config.toml
n_layer = 10
d_model = 160
d_expert = 112
init_std_router = 0.0133
lr_router = 0.00123
n_kv_head = 1
norm = "rmsnorm"
norm_eps = 1e-05
rope_base = 10000.0
rope_fraction = 0.75
qk_norm = true
tie_embeddings = false
lr_mult_qkv = 0.5
beta2 = 0.99
schedule = "wsd"
Below are experts of layer 7 (counted from 0) of a mixture-of-experts language model. Rows are named router (the router's row for the expert), gate (a neuron's input weights, with its number), up (a neuron's input weights, with its number) and show model dimensions 0-39. Each number is 128 + 24 x the weight over its row's rms, rounded and kept within 0 to 255.
Before each expert's rows: a language model's description of what the expert responds to; "mostly gets" lists some tokens that are sent to it at least half of the time. This comes from a sample of Wikipedia text that the model never trained on.

# expert 51
What it handles: Dashes, pipes, semicolons, ampersands and slashes after a person's name in credit lists and tables, e.g. "Karan Johar – Kal Ho".
mostly gets: " –", "',", "\";", " &", " ;", ");"
router [119 145 166 123 122 116 133 128 108 132 114 155  89 127  93 156 144 103 106 113 140 149 150 106 127  71  88 114 149 152 125 113  79 177  98 151 130 124 138 130]
gate0 [139 102 107 176  97 113 141 156 147 133 154 101 145 151 119  78  74  93  91 116 109  87  83 105 173 143 144 129 127 155  80 132 104 114 135 102 150 155 102 107]
up0 [139 139  83 134 109 109 120 119 192 113  84 127 146 136 121  87 124 145 107 157 170 119 138 116 139  98 156 123  89 140  97 135 125 156 154 124 143 109 175 162]
gate1 [136 144 149 118 140 127 120 133 173 157 145 143 141 138 147 149 173 132 113 114 134  82 144 130 163 115 127 145  76  99 150 134 121 108 134 125 132  98 108 154]
up1 [119  80 135 101  94 119  87 104 137 113 157 111  71 110 137 150 177  92 130 121 130 174 131 140 140 118 128 153 122 102  81 154 134 165 116  91 153 137 107  97]
gate2 [123 160 140 133 135 163 108 138 114 171 122 134 135 114  98 164 171  89 117 126 119 119 121 143 107 124 167 120 128 109 164 132 161 174 106 103 108 158 132 128]
up2 [179 135 169 136 119  71 137 145 148 149 105 126 105 128 136 122 144 145 149 127 140  71 121 154 152 132 117 117  97 144 145 142 158 137 101 100 140 126 123 106]
gate3 [151  91 152 145 136 155 148 109 112 178 125 104 139 115  69 135 106 129 157 163 139 106 144 110  90  97 133 133 143 112  81 142 115 125 120 145 138 161 123 136]
up3 [116 104  78 161 116 120 135 132 112 173 139 121 109 109 134 101 131 120 127 191 130 152 161 105 138 148 141  55  99 114 113 146 122 117 131 118 143 110 132  76]
gate4 [155 104 156 101 135 122 106 130 121 138 151 162 101 156 151 116 129 136 152 127  98 170 176 133 111  85 113 148 122  70 166 165  97 151 131 104 172 117 134 137]
up4 [119 123  90 112 117 126 132 152 117  89 151 118 124 174  98 126 153 121 145 134 127 151 153 111 146 140 104 119 108  92  99 134 168 106 110  99 123  93 111 123]
gate5 [137 126 122 139 140 114 162  93 156 162  94 118  94 141 100 184 143 101 111 137 135 132 119  86 152  61 125 166 159 123  83  81 110 130 106 121 124 115  99 124]
up5 [143 114  98  98 203 139 130 133 102 128 121 110 142 120 134 133 116 146 150 158 102 115 121 106 143 157 146 134 153 132  88 111 147 105  84  81 124 114 135 143]
gate6 [142 178 165 122 125 143 134 131  97  89  75 149 130  98 122 134 106  75  90 105 175 127 175 142 110  96 129 146 107 167 165 168 101 151 134  79 115 149 135 123]
up6 [161 145 137 177 125  97 104 102 164 108 124 182 181 148 110 102 104 101 154 123 132 168  81 120 111 102 148 106 168 122 138 137  99 129 105 116 155 121 119 127]
gate7 [133 163 123 132 143 123 154  86 123 141 110 154 123 140  62 112 134 118  95  97 152 119 101 132  90 112 114 167 112  99 127 134 147 105  87 194 125 152 121 147]
up7 [127 137 108 114 124 144 103 145 146 109 166 146 150  86 163 129 120 143 141  96 147  92 142 150 138 134 116 129 123 132 139 107 126 112 129 117 157 148  56  78]
gate8 [145 100 113 165 152 114  93  98 157 186  61 153 152  94 104 120 125 128  97 108 106 182 163 199 131 122 119 118 102 139 132 122 107 124  85 126 151 146 104  97]
up8 [105 103 120 131 114  97 115 154 133 156 130 104 119 109 114  95 157 130 139 144 136 119 122 172 124 126 123 118 110 117 164 154 109 178 173 176 139 115 142 150]
gate9 [152  93 131 116 149 122 146 131 107 140 139 117 135 136 145 167 116 134 138  68 160 124 116 134  92 154 112 112 157 111 123  76 146 143 121 116 106 155 119 111]
up9 [138 112 128 142 130 110 113 109 138 138 113 147 118 132 161 158  94 160 103 121 144 104 115 109 128 142 114 142 123 113 124 118 167 155 122 131 129 133 154 134]
gate10 [157 110 136 131 128 129 102 116 111 137 146 106 150 157 135 125 125  82 122  91 138 116 128 125 105 127 147 135 153 149 108 102 129 128  68 135 123 149 110 131]
up10 [144  97 165  90 157 129  82 150 135 129 125 137 158 160 123  88 116 100 171 136 147  84 124 146 103 151 148 149 155 145 151 120 117 116 123 105  90 140 155  94]
gate11 [107 114 114 156 149 147 102 120  99 116 125 148  94 124 138  79 114 161 128 136 119 124 134 149  94 102 160 122 164 121 135 141 110 140 144 115 106 148 105 142]
up11 [126 147 159 114 123 135 158 134 122 132 108 131 128 132 154 128  97 104 132 109 122 117 118 144 151 121 134 127 127 119 176 116 144 107 116 122 112 108 112 115]
gate12 [108 131 105 113 152  96 142 139 108 168 122 138 117 192  88  81  96 124 159 117 109 100 137 150 128 106 130 139 128 123 163 122 182 111 133 151 134 153 118 128]
up12 [ 95 100 129 104 173 119 137 199 110 155 120 131 110 139 107 127  90 151 141 124 133 130 114 109  75 143 134 150 168 143 143 121 119 138 119 117 138 142  96 126]

# expert 13
What it handles: Commas and comma-like punctuation ending a clause, list item or place name, before and, which or but, e.g. "Hesse, Germany", "in 1829, but".
mostly gets: "),", "},", ".,", "\",", ",", " Phylum"
router [156 140 137 101 157 155 102 110 107 113 113 142  97 109  88 138 135 131 113  92 148 126 125 140 123  87  87 113 133 141  90 137  85 152 126 157 132 143 112 102]
gate0 [143 117 144 135 128 146 157 132  95  98 134  85 169 167 133 149 134 123 138 162 130 109 102 115 146 112 154 118 157 148  98 102 101 105 121 142 126 155 141 128]
up0 [ 72 169 144 143 126 120  66 122 174 164 126 176 101 125 113 126 117 131 121 126 111 149 172 113 109 151 110 158 120 137 174 139 139 145 150 105 150 155 115 135]
gate1 [182 167 112  92 157 115 130  98 172 175 104 135 110 149  92 133 158 121  94 134 109 108 127 111 141 146 149 102 135 118  96 103  80 108 112 128 160 111 150 113]
up1 [ 92  99 163  71 136  96 140 141 130 105 147 123 135 124 144 139 143 151 122 125 158 144 149 129 115 121 128 124 148 151 166  98 131 128 121 170 117 132 156 110]
gate2 [135 134 136  91 144 180 118 121 106  94  80 123 132 139 155 152 118 120  98 118 150 127 119 130 125 117 133  95 150 166 130 129 133 137  81 134 100 147 101 101]
up2 [133 120 160 144 135 166 114 116 129 120 113 142 119 120 119 123 171 108 132 133 126 181 115 170  90 145 129 121 106 100 133 129 103 128 112 115 131  87 122 121]
gate3 [100 110 105 102 163 170 107 131 133 133 105 126 120 138 140 138 147 149 150  86 148 113 160 150 119 122 163 122 145 120 137 154 124 122  97 138 127 124 112 111]
up3 [117 159  80 124 115 132 106 135 178  99 148 133 139 133 155 157 146  93 126 111 134  94 164 123 125  98 144 127 141 134 142 159 121 141 142 113  96 134 173  94]
gate4 [182 127 161  92 142  93 112  74  55 134 140 119 141  99 170 100 111 127 114 124 110 140 105 131 163  79 112 100 129 144 114 158 116 116 152  70 116 135 123 122]
up4 [121 104 154 127 125 112 135 110 123 139 129 147 112 161 131 122 118  90 117 115 157 135 119 111 148  70 164  74 134 151  95 136 132 110 141 119 120 114 109 131]
gate5 [145 114 167  87 118 107 165 139 133 104  86 142 102 121 130 117 139 133 129 133  92  96  87 153 133 138 146 120 116  96  76 155 132 143 130 126 144 160 157 105]
up5 [128 139 136 127 123  64 148 104 124 127 115 166 141 119 151 105 126 124 139  98 111  94 105  93 131 152 106 150 174 120 156 122 157 153  96 121 118 125 135 156]
gate6 [ 90 146 106 166 131 163 112 144 109 142 129 161 110 116 132 168 136 123 103 142 145 142 154 163 143 122 132 130 106 130 108 129 112 162 141  89  99 144 115 120]
up6 [160 106 134 130 147 131  90 112 110 147 114 134 151 154  85  93 127 105 136 122 122 149 101  69 101  80 148 132 121 137  72 120 136 147 116 154 123 160 127 147]
gate7 [171 133  85  79 118 168 106 112 132 121 130 154 139 149 128 133 126 150 106 137  97 110  88 113 123 137 162 114 160  73 112 122 122 107 125 137  91 174 111 146]
up7 [134  93 114  75 135 140 126 125 141  84 121 139 122 175 158 101 104 103 112 158  98 124  70 141  97 120 133 123 148  90 145 139 156 124 121 128 125 142 126 168]
gate8 [154  96 114 171 118 132 162 138  90 141 138 121 112 115 126 114  74 139 124 141 122 113 163  97 164 107 119 139 155 128 138 156 138 117  81 122 119 138 165  99]
up8 [138  83 137 167 160 148 136 110 105 131  99 161 123 123 138 133 107 180 157 118 141 128 156 156 105 130 164  94 132  93 102 160 168  74 104 109 145 158 112  97]
gate9 [136 145 144 171 123  90  63 121 108 136 133 146 123 155  75 145  95  94 138 112 169 179 132 111  72  80 132  89 129 110 110 177 151 117 142 142 115 144  91  92]
up9 [126 152 177 126 151  89 145 136 107 135  96 124 125 149 101 179 117  89 150  90 128 135 162 120 111 103 163 115 135  89 124 146  77 116 193 118 119 142  93 120]
gate10 [147 130 131  96 194 141 111 129 113 128 182 105 119 118 135 127 165 180 145 144  99 143 122 108 147 149 110 182 146 152  91 135 138 151  99  80 113 103  97 113]
up10 [131 137 105 139 134  94 142  78 137 142  80 100 108 114 122 155 134 120 155 164 100 145 103  86 170 123  99 163 120 183  94 156 131 142 110 106 137 141 164 122]
gate11 [163 133 108 115 105 161 128 110  77 123 180  95 105 135 125 110 120 130 141 101 122 119 103 126 137 118 142 124 154  94 116 109 134 142 137  84  98  90 156  97]
up11 [176 162 113 186 101 129 117 116  84 122 147 111 120 145  82 113 126 175 182 110 110 138 148 111 149 151 141 144 128 100 121 121 120 124 144 149 126 132 119 131]
gate12 [152 129 124 127 128 113  91 101 110 123 127 113 130  80  74 121 180 148 160 139 114 103 127 140 149 147 117 115 129 126 109 142 108 132 135  89 166 160 156 134]
up12 [137 123 140 133 160 146  84  96 125 128 155 158 145 136  86 156 147 101 148 116 147 120 143  84  97 180 128 188 110 160 153  86  95 145 114  94 145 143 130  93]

# expert 0
What it handles: Single capital letters starting a proper name or initial, often after parentheses, commas or pipes: Rounder, Cnut, L. P. Schultz.
mostly gets: " K", " R", " H", " L", " M", " T"
router [126 123 125 143 110 110 135 119  86 137 135 163 103  82 139 134  99 142  89 122 125 134 145 116 146  63 116  87 143 136 108 120  85 127 134 144 141 136 133 151]
gate0 [147 149 112 131 130 152 117  93 133 101 101 132 120 158 155  92 124 139 133  79 123 129 148 165 140  94 153 145 107 126 154  87 111 124 104 100  93 161 106 103]
up0 [ 92 149 134 136 131 169 135 127 137 134 102  98 125 137 114 142 140 119  96 143 100 116 159 128 131 119 167 120 121 114 150 114  95 112 140  74  77 140 159 117]
gate1 [127 138 129 109 171  81 118 153 138 121 132 140 133 140 121 127 145 128  76 157 164 106 101 166 136 115 135 120 174 145 145 133 127 117 161 113 123  98 138 153]
up1 [124 126 122 150 163 113 126 161 155 155 117 126 112 111 116  94 146 121 107 144 121  96 115 133 161 165 143 112 140 120 115  81 123 121 130 125 122 105 122 145]
gate2 [122 138 149  92 154 149 141 131 147 144 111 126 155 121 104 171 176 119 127 160 117 137 143 178 192 145  99 150 138 147  88 200  97 115 108 108 126 178 149 144]
up2 [121 137 159 137 154  65 126 119 124 151 100 112 148 146 111  91 105 130 104 145 142 107 124  93 124 137 123 152 138 113 159 102 156  90 123 131 144 104  96 106]
gate3 [ 91 131 107 131 118 114 147 133 105 158 125 144 140 118 118 148 135 138 146 160 131 117 126 108 134  49 153 144 149 126 145 110 127 166 106 156 140 106 121  91]
up3 [158 118  96 139 116  94 129 130 156 155 108 127 123 147 131 112 141 142 129 129 140  85 125  87 143 125 167 117 117  93 111 133  97  75 101 161 167 120  95 130]
gate4 [113 135  99 108 129 164 134 136 114 130 115 144 135 113 151 136 157 139 136 118 115  92 132 150 114 132 113 159 144 148 127 154 105  81 129 139 137 167 169 125]
up4 [159 139 127 142 173 143 128 172 148 128 154 162  97 151 157  92 113 147 150 160 124 116 156 127 113 142 170 129 116 102 117 147 114  84 101 101 106 131 118  78]
gate5 [ 93 156 120 112  91 121 118  87 104 111 101 111 133 122  99 134 106 111  99 126 150 115 120 108 120 111 146 126 137 133 149  92 138 153 128 182 150 120 134 164]
up5 [136 153 134 124 140 120 150 106 133 119 143  94 131 125 117 139  80 133 150 144 143 174 154 153 156 136 115 146 133 151 141 136 136 167 141 134 140 158 126 141]
gate6 [184  89 102 149 144 101 110 111 129 183 162 132 124 123 117 109  75 190 117 113 145 124 143 124 143 124 142 149 124 115 104 161 160  76 150  93 135 107 174 182]
up6 [165 121 103 157 140 153 104 169 152 130 138 131 145 130 112  80 100  83 141 114 123 100 145 122 130 101 114 157 126 146  99 142 156 125 143 122 130  92 127 132]
gate7 [115 164 135 132 191 151 113 122  86 137 157 186 115 101  88 145 137 155 141 134 179 159 104 113 126 139 116  97 130 131 143 119 120 132  94 157 125 106 119 131]
up7 [141  99 128 161 130 175 123 100 134 144 104 183 132 119 125 103  97 123 100 109 100 168 153 121  94 157 125 135 113 173 177 136 138 156  75 137 128  95 133 136]
gate8 [164  91 120  81 128 152 155 146  98 139 103  81 153 135 108 129 132 131  72 156 143 144 124  84 108  79  97 165 111 147 127 142 143 107 142 141 156 151 154 140]
up8 [105 149 146 129 131 162 110 145 130 143 115 123 150 152 132  74 145 115 121 121 112 134 141 135 139 170 175 134 107 107 130 160 140 164 128  73 122 135 116 132]
gate9 [134 156 108 105 143 131 121 148  72  95 120 132  92  85 126  97 122 107 135 151 162 108 187 138 148  93 113 135 128 150 107 143 149 139 126 117 132 147 146 134]
up9 [164 146 105 105 120 141 130 122 109 137 159  91  97 122 119  59 142 133 101 152 124  86 163 178 129 140 113  96 110 144 129 118 152 136 121 119 133 119 135 112]
gate10 [113 115 136 140  48 139 103 154 123 150  94 127 113  63 125 118 148 126 121 113 132 120 160 114 102 127  85 115 145 135 115 142 128 119 183  85 182 142  95 119]
up10 [151 146 110 119 156 124 137 182  77 142 165 124 124 140 117 129 150 107 143 147 131 130 117  80 189 148 137 111 166 129 132 121 128 136 121 157 145 127 129 131]
gate11 [126 102 133 127 142 146 118 108 124 109 140 124 121  87 129 138 166 107 106 115 115 122 160  99 122  74 101  85 104 107 120 122 109 141 174 131 154 122 108 121]
up11 [137 154 115 122 101 102 111 153 125 147 124 133 110 153 151 130  97 124 138 164 118 122 124 145 109 166 143 164 167 113 128 127 130 123  92 131 112 152 144 133]
gate12 [132 124 139 170 157  73 127 145 122 120 156 101 130 123 126 161 152 108 123 157 150 113 106 130 180 160 107 147 147 155  87 145 104 139 132  82 113 126 143 121]
up12 [128 148 108 121 146 113  64 148 105 154  95 127 129 115 125  91 179 161 118 127 128 152 143 126 103 145  95  99 151 121 113 133 170 115 110 138 115 112 114 128]

# expert 59
What it handles: Single letters starting or inside transliterated foreign words and names, often N, J, Z, X, Q: Deng Xiaoping, Gwangju, natrun, Bhiwani.
mostly gets: " N", " Z", " n", " X", " j", " Q"
router [194 123 117 130 114 116 126 111 115 151 155 163  68 131 136 145 132 116  99 105 122 145 117 135 184  73 124 115 161 126 119 141  95 173 122 142 139 155 129 106]
gate0 [139 155 170 118 139 134 139 118 162 143 138 116  54 104 113 153 124 126 145 102 135 164  82 147 138 128 142 104 137 121 106 139 115 132 138 135 139 120 131  74]
up0 [116 169 182 145 104 119  88  88 106 127 122 167  98 130 100 143  74 130 142 139 146 117 112 185 166 102 157 109 148 126 116 145 155 126 128 128 141 131 138 102]
gate1 [180 126 180 107 139 124 137 136  94 189 120 145 150 118  97 154 112 103  98 124 128 111 135 149 152 117 137 157 163 138 129 156 140 151 117 113 134 106 123 116]
up1 [125 121 154 113  79 104 160 133 103 141 131 136 165 137 123 173 119 129 159 133  89 119 130 101 148 124 146 119 126 143 112  98 105 139 132  99  93 115  99 127]
gate2 [110 141 151 154 102 156 167 126 147 147 165 156 137 121 124 142  78 103 137 138 126 133 179 113 139 108 165 116 150 125  98 160 133 150 119 122 143 183 105 115]
up2 [136 118 120 122  84 111 119 119 159 109 120 148 158 166 105 150 134 146 128 142  79 135 109 146 120  78 126 126 179  92 137 101  95 130 150  89 145 144 119 159]
gate3 [127 114 177 135 105 108 129  95 107 137 165 164 115 141 138 137  81 117 111 118 151 121 109 158 122 148 110 105 103 150 117 157 153 110 128  87 136  96 142 126]
up3 [145 116 137  91  97  93 139 142 149 117 113 129 169 123  89 120  86 131 125 138 102 148 135 156 136 107 165 157 168 108 172 137 126 133 138 130 126 141 102 178]
gate4 [157 145 142 137 111 132 138 141 135 106 145 124 136 114  91 132 138 146 125 155 113 131  94 149 141 103  78 102  94 158 143 156 114 114  61  88 107 131 118 114]
up4 [123 156 133 137 167 124 127 138 122 141 118 176 114  91 100 161 148 128 130 172 122 140 102 124 120 117  72 119  93 169 141 128 166 124  63  93  99 130 141 128]
gate5 [147 121 134 147  97  96 157 139 133 127 145 132 127 150  95 141  84 150 139 100 132 134 132 144 117 106 140 117 137 140 102 158 127 157  83 162 116  80 122 144]
up5 [140  96 127 159 129 116 131 144 124 124 117 130 158 159 145 143 134 119 113 121  97 134 164 110 154 162 100 100 155 102 156 123 146 168 120 162 127 112 143  96]
gate6 [138 109 109 122  78 132 100 150 113 139 197 106 143  89 105 130 138 168 132 161 112 171  97 130 101 115  87 109 174 135 133 146 126 133 121 134 131 111 131 162]
up6 [ 71 113 137 114 156 132  90 140 130  75  85 115 157 118 111 162 174 139 107 109 176  95 162  87 128 137 128 122 127 147 121 119 138 120 102  95  58 138 133 128]
gate7 [166  94 110 117 160 116 126 119 130 171 121 152 126 129 129 124 133 108 121 128 108 114 135 149 115 121 110  93 145 110 140 151 140 128 101 169 157 134 124 149]
up7 [181 104 125 178 148 133 129 149 144 126 111 139 142 141 120 133  92 159 147  80 164 164 116 132 125  97 137 107 113 101 106 144 115 151 125 142 156 136 165 126]
gate8 [161 150 131 141 146 151 139  88 158 153 167 151 105 118 106 110 148 131 136 111 118 145 188 114 108 138 153 136 142 144 133 136 146 166 142 145 123 136 123  86]
up8 [178 143 101 120 127 140 103 111 162 159 117 112 147  85 124 116 122 109 144 120 105 140 171 140 110 104 156 124 109 148 121  91 173 184 119  94 138 148 143 124]
gate9 [109  93 179 129 114 115 110 144 158 135 146 122 115 112 113 119 141 105 131 110 104 150 119 180 116  96 100 145 135 107 124 138  98 110  59 133 132 119 140 159]
up9 [111 128 154 114 142  87 117 135 165 133 138 126 162 133 105 168 138 119 142  82 101 114 110 124 121 130  84 155 141 134 106 134 107 150  81 108 165 151 132 150]
gate10 [123 146  94 138 167 135 126 111 129 122 175  94 120  85 114 150 105 154 121 157 138 130  87 178 193  94 181 131 126 112 144 134  63 120 104 110  82 161 107 114]
up10 [172 109 122 134 132 126 107 101 120 124 152 115 135 149 100 107 119 145 103 138  98 134 162 119 167 108 136 139 152  98 118 176 113 118 119  94 143 153 159  67]
gate11 [126 131 138 186 142 130 133 111 109 111 143 103 115 134 124 123 158 123 126 126 135  77  90 167 139  96 142 121 148  90 118 153 112 141 112 124 143 166 166 118]
up11 [ 73 180 130 101 106 136 111 125 143 136 124 161 116 115 148 126 110  70 119 148 144 150 122 145 159 136 141 130 117 122  79 114 159 112 126 137 108  68 130 118]
gate12 [129 144 110 160 119 122 101  94 136 140 118 131 119 126  81 108 136 177 148 129 122 154  78 167 132 116 160 137 151 134 145 101 136 133 105 124 110  90 104 105]
up12 [124 112 153 115 104 120  87  86  98 117  94 132 128 116 146 137 128 133 142 121 110 145  87  85 160 130 142 134 136 133 131 140 141 133 140 129 124 144 116 140]

# expert 18
What it handles: Pipe cell separators in Markdown tables, especially after numbers or names, plus semicolons in lists and header words like Ref, Votes.
mostly gets: " —;", "|---|---|---|---", " |", ";", " Opposition", ".;"
router [178 159 155 147  96 141 127 139 130 118 146 135  89 131  89 153 149  60  97 105 125 138 120 123 145 117  84  88 144 130 105 120  92 124 124 147 139 125 158 146]
gate0 [152 155 111  96 138 138 138 181 120 135 137 145  83 141 150 114 106 145 165 111 127 144 110 131  81 136  86 178 151 101  80 124 121 124 148  93 146 119 143 111]
up0 [119 130  93 127 155 125 131 133 136  92 110 160 116 128 152 152 144 152 112 118 132  95 158 129 107 123 141 111 163 192 117 145  82 102 129 116 118 121 134 131]
gate1 [122 156 123 103 114 120 125 156 163 147 109  94 149 137 175  85 144 144 125 162 106 113  97 159 121 109  96 106 118 125  64 115 150 133  93 139 106 130  94 174]
up1 [123 147 139 126 121 172 132  94 127 115 131 151 148 110 101 140 132 114 142 117 142 129 175  77  80 131 124 145 128 108 126 106 122 103 137 113 106 139 122  52]
gate2 [149 141 189 130 109 125  97 169 137 109 166 107 164 111 103 115 166 144 129  81 117 146 137 122 109 125 118 130 134 146 145 147 118 151 119 117 131 137 138 137]
up2 [129  93 118 115 113 137  90 138 165 105 156  77 181 101 138 155 117 160  79 147 132 133 103 107 113 160 102 142 135 134 148 142 112 163  99 133 128 142 128 147]
gate3 [153 150 117 167 151 146 148 145 161 144 138 136 153  92 128 128 138 137 124  97 127 115 182 127  76 112 111 109 145 135 151 120 103 126 113 112 156 130 153 123]
up3 [135  83 178 128 124 134 131 134 117 127 144 136 125  72 127 162 164 124 148  94 101  92 125 171  94 149 113 140 113 137 141 128 166 106  87 151 116 102 117 158]
gate4 [118 136 160 162 114 158 160 108 134 135 147 116 128 146 117  87 128 170 113 115  91  85 106 126 115 131 137 128 150 140 102 161 103  84 107 119 118 141 127 109]
up4 [102 121 146 137 143 129 161 132  74  98 160 130 151 124 105 183 147 139  99 123 166 181 142 138 146 128 112 132 110 148 135 147 149 112 141 141 128  66 140 118]
gate5 [111 144 116 122  95 193 125 138 114 146 130 114  86 131  89  89 117  86 119 139  81  99 153 134 142 114 122 148 175 170 154 112 115 146  95 127  85 118 117 112]
up5 [152 148 144 101 132 149 101 135 139 111 137 160 151 113 135 139 162 113 156 128 159 167  98 152 175 143 164 139 130 128  79 125 130 144 111 106 128 123 108 131]
gate6 [160 162 141 103 113 165 140 125 112 107 171 131 122 146 118 128 102 114 128  95 150 135 123 133 119  74 117 107 140 110 125 151  83 128 122 109 151 105 149 102]
up6 [154 110 130  84 118 177 158 112 108 125 164 131 134 137 118 110  85  96 142  80 131 136 133 126  90 112 118  98 151 129 127 127 112 130  90 104 136  64 134  68]
gate7 [161 166  74 141 145 146 146 172 118 118  75  96 174 128 137 150  96 109 104  91 141 126 108 121 131 136 115 121 153 150 129 121  87 148 115 139 118 100 139 135]
up7 [164 134  44 125 124 109 163 146 149 129  99  97 165 126 151 159  99 127 118 103 151 142 107 130 152 140 110 127 144 145 150 152 108 155 121 136 110 102 129 151]
gate8 [139 131 104 104  94  91 123 144 176  86 139 143 100 124 134 153 144 108 170 143 136 132 136  86 143 126  69 147 136 109 121 120 109 124 134 130  56 142 134 155]
up8 [128  83 155 119 150 106 148 115 120 159 112  84 172 117 152 144 106 151 126 132  97 139 133 107 105 115 159 128  96 147 109 139 156 155 128 132 163 124 133 128]
gate9 [ 93 140 120 149 118 137 142 101 174 104 139 102 126 118 135 165 134  82 152 144 128 134 103 114  94 130 103 157 171 132 141 134 133 106  91 148 105 148 104 149]
up9 [125 157 145 141 132 114 133 117 131 138 106 136 133 123 129 180 169 123 158 133 150  75 140 126 133  95 129 146 125 110 107 143 158 134 149  71 128  97 154 117]
gate10 [106 121 155 151 106 124 117 102 140 135 112 139 137 135 129 138  92 139 148 105 128 114 100 136 121 140 123 142  77 134 108 115 118 138 125 179  95 104  88 140]
up10 [123  99 144 104 142 144 105 129 111 151 136 112 122 219 150 147 142 171 131 166 144 144 146 138 100 113  99 139 123 103  83  98 154 111 149 114 115 108 130 135]
gate11 [153 153 115 152 117 170 143 143 134  95 146  78  85 157 116 142  82 135 125 160 142 167 147 116 141 104 164 107  87 100  95 150 108 135 158 163  91 105 147 119]
up11 [180 160 105 126 128 159 106 144 152 138 131 143 124 158 123 143 114 128 123 144 144 193  99 170 132 111 135 106 139 117 141 178 126 120 198 149 140 108 119 121]
gate12 [122 142 155 156 125 138 132 123 100 113 167 109 117 172 129 172 154 143 120 110 166  93 101 117 142 124 177 108 159 107 147 155  86 120 139 138 135 136 141 148]
up12 [110 122 138 144 165 118 141 149 135 119 109 115 135 138  98 121 114 144 156 122 114 168 144 114 132 113 122 138  86 156 150 126 134 139 126  96 123 125 169  79]

# expert 12
What it handles: Month names in dates (October 2019, 1 July 2017) and pipe separators between numeric cells in sports or election tables.
mostly gets: " May", " July", " October", " December", " June", " January"
router [161 114 138 121 124 154 104 112 132 150 130 173  58 103 102 141 110 101 101 123 138  96 125 123 154  97 120 134 147 130 113 134  67 150 101 152 137 161 138 129]
gate0 [141 131 113  89 133 140  98 141 157 174 144 112 114  52 101 132 135 138 102 137 125 128 116 114 125 124 155 137 133 126 128 186 128  84 117 151 133 167 110 124]
up0 [145 153 131 190 151 137  90 122  79  97 113 142 144 198 154 154 158  93 127 104 105  91  99 158 138 144 141 111 143  96 116  66 127 138 134 118 154 103 108 140]
gate1 [168 133 126 133 170 121 111 160 129 133  82 124 137 118 135 116 138 114 156  93 158 117 160 130  92 134 177 152  96  62 124 118  78 151  99 119 119 156 112 181]
up1 [127  90 111  95  92 108 129 127  77 106 184 145  98 104  95 135 151 136 129 119 135 135  63 121 123  98 139 123 120 151 160 101 160 133 121 146 137 101 162 125]
gate2 [156  95  63 132 105 142 121 124 140 109 115 142 128 165 120 121 150 157 137 152  90 151 133 106  96 118 119 135 107  99 108 116 137 115 112 192 138 156 118 137]
up2 [119  96 115 108 149 137 155 132  82  89 111 120  81 127 112 174  68  91 109  89 134 152 163  96 142 113 183 132 140  65 159 124 106 115 148 152 184 117 142 157]
gate3 [137 115 120 119 128 163 151 122 133 117 186 118 115 161 174  77 111 161 124  98  87 191 154 166 150 117  73  98 142 110 113 134 138 130 117 155 137 141 137 149]
up3 [ 95 146 108 137 140 136 138 142 125 160 118 110 127  96 142 150 105 136 137 182 122 109 119 131 142 125 161 118 117 117 112 151 117 143 139 110 122 129 117 119]
gate4 [130 132 131 143 129 147 178 156 154 152 123 111  56 105 162 139 130 148  98  80 162 149 120 113 165 107 100 144 104 130 126 147 111 122 140 132 144 145 198 107]
up4 [120 142 129 156 172 137 192 179  80 132 107 134  95 133 148  93 127 148  64 105 135 140 124 139 159 151 122  89 104 125  74 113 127 120 160 124 168 132 152 126]
gate5 [142 117 130 117 118 155 120 149 128 141  92 113 120  80 130 114  88 116 115 123 135 129 112 175  73 134 132 137 128 173 154 101 148 136 169 138 156 123 122 144]
up5 [126 102 124 141  88 106 132 159 109 173 136 128 144  93 114 159 134 124 113 109 152 128 175 117 109 168 143 102 115 137 123 113 143 102 110 124 106 102 137 125]
gate6 [127 152 151 109 151 183 141 129  82 129 134 184 146 138 116  89 120 142  82 122 133 106 109 133 113  63 117 128  97  85 128 136 138 142 116 134 160 122 137 114]
up6 [149 125 143 101 117 141 147  99  86 151 135 157 120 158 130 106 133 148 101 109 103 111 142 110 126  62 119 129 110  80 111 123 103 152 115 145 141 147 138 117]
gate7 [100 117 126 118 136  81 163 148 157 126 136 132 106 143 109 181 135 134 157 111 111  95 145  98 110 117 106 105 117 147  99 145 163 141 131 101 137 120 110 137]
up7 [140 133 120 147 132 155  77  60 127 105 122 108 167  86 133  69 135 110 107 113 135 139 128 142 144 134 126 112  78 118 156 131 113 116 150 139 109 142 151 119]
gate8 [126 141 160  95 140 125 128 110 139 102  99 131 148 128 121  74  73 155 111 155 126 127 154 143 114  97 116 147 103 142 165 105 139 147 153 141 135 176 112 151]
up8 [ 97 132 125 117 137 114 150 160 135 157 156 142 171 144 155 142 172 130 169 124 124 166 134 135  90 115 138 106 147 139  84 150  69 107 165 134  86 131 178 123]
gate9 [176 117 112 126 118 145 150 145 151 122 125 152  87 134 131 108 102  87  81 143 150 131 102 130 116 132 127 127  88 106 129 103 130 171 144 149 153 115 120 131]
up9 [156 123 125 152 117 144 144 178 177 127  92 155 109 107 139 130 127  90 114 129 130 120 138 123 103 128 126 148 147 121 143 104 102 138 130 125 125 134 102 141]
gate10 [104 145 103 164 140 129 103 137 145 123  98 160 143 155 135 137 103 127 117 103 156 121 140 139 113 104 146 124 128 121 115 107 139 129 135 117 137 131 132 118]
up10 [ 94 124 122 148 153  95 138 120 119  93  97 110 126 133 149 117 108 111 107  80 103 113 115 141  91 149 144 192 148 137 144 109 147 118 159 130 147 101 127 171]
gate11 [129 141 178 151 129 124  94 121 169 166 142 119 103 154 113 138 108 119 120 136  91  91  98 109  96  89 156 104 109 102 132 117 127 132  91 175 118 153 140  95]
up11 [131 128 127  79 154 132 128 123 127 113 118 123 127 100 136 115 138 144 128 121 138 168 123 144  83 130 117 116 154 159 133 117 131  58 171 128 130 117 158 134]
gate12 [124 114 144 163  80 123 108 133 113 104  99 121 148 105 154 160 119 111 162 148 149 173 108 130 110 135 131 157 110 142  94 160 165 147 112 192 147  53 120 174]
up12 [130 129 131 140 115 145 175  98 132 130 113 143 112 128 124 176 130 135 145 119 117 112 112 124 100 136 148 150 127 139 168  92 129 112 104  95 167 118 161 132]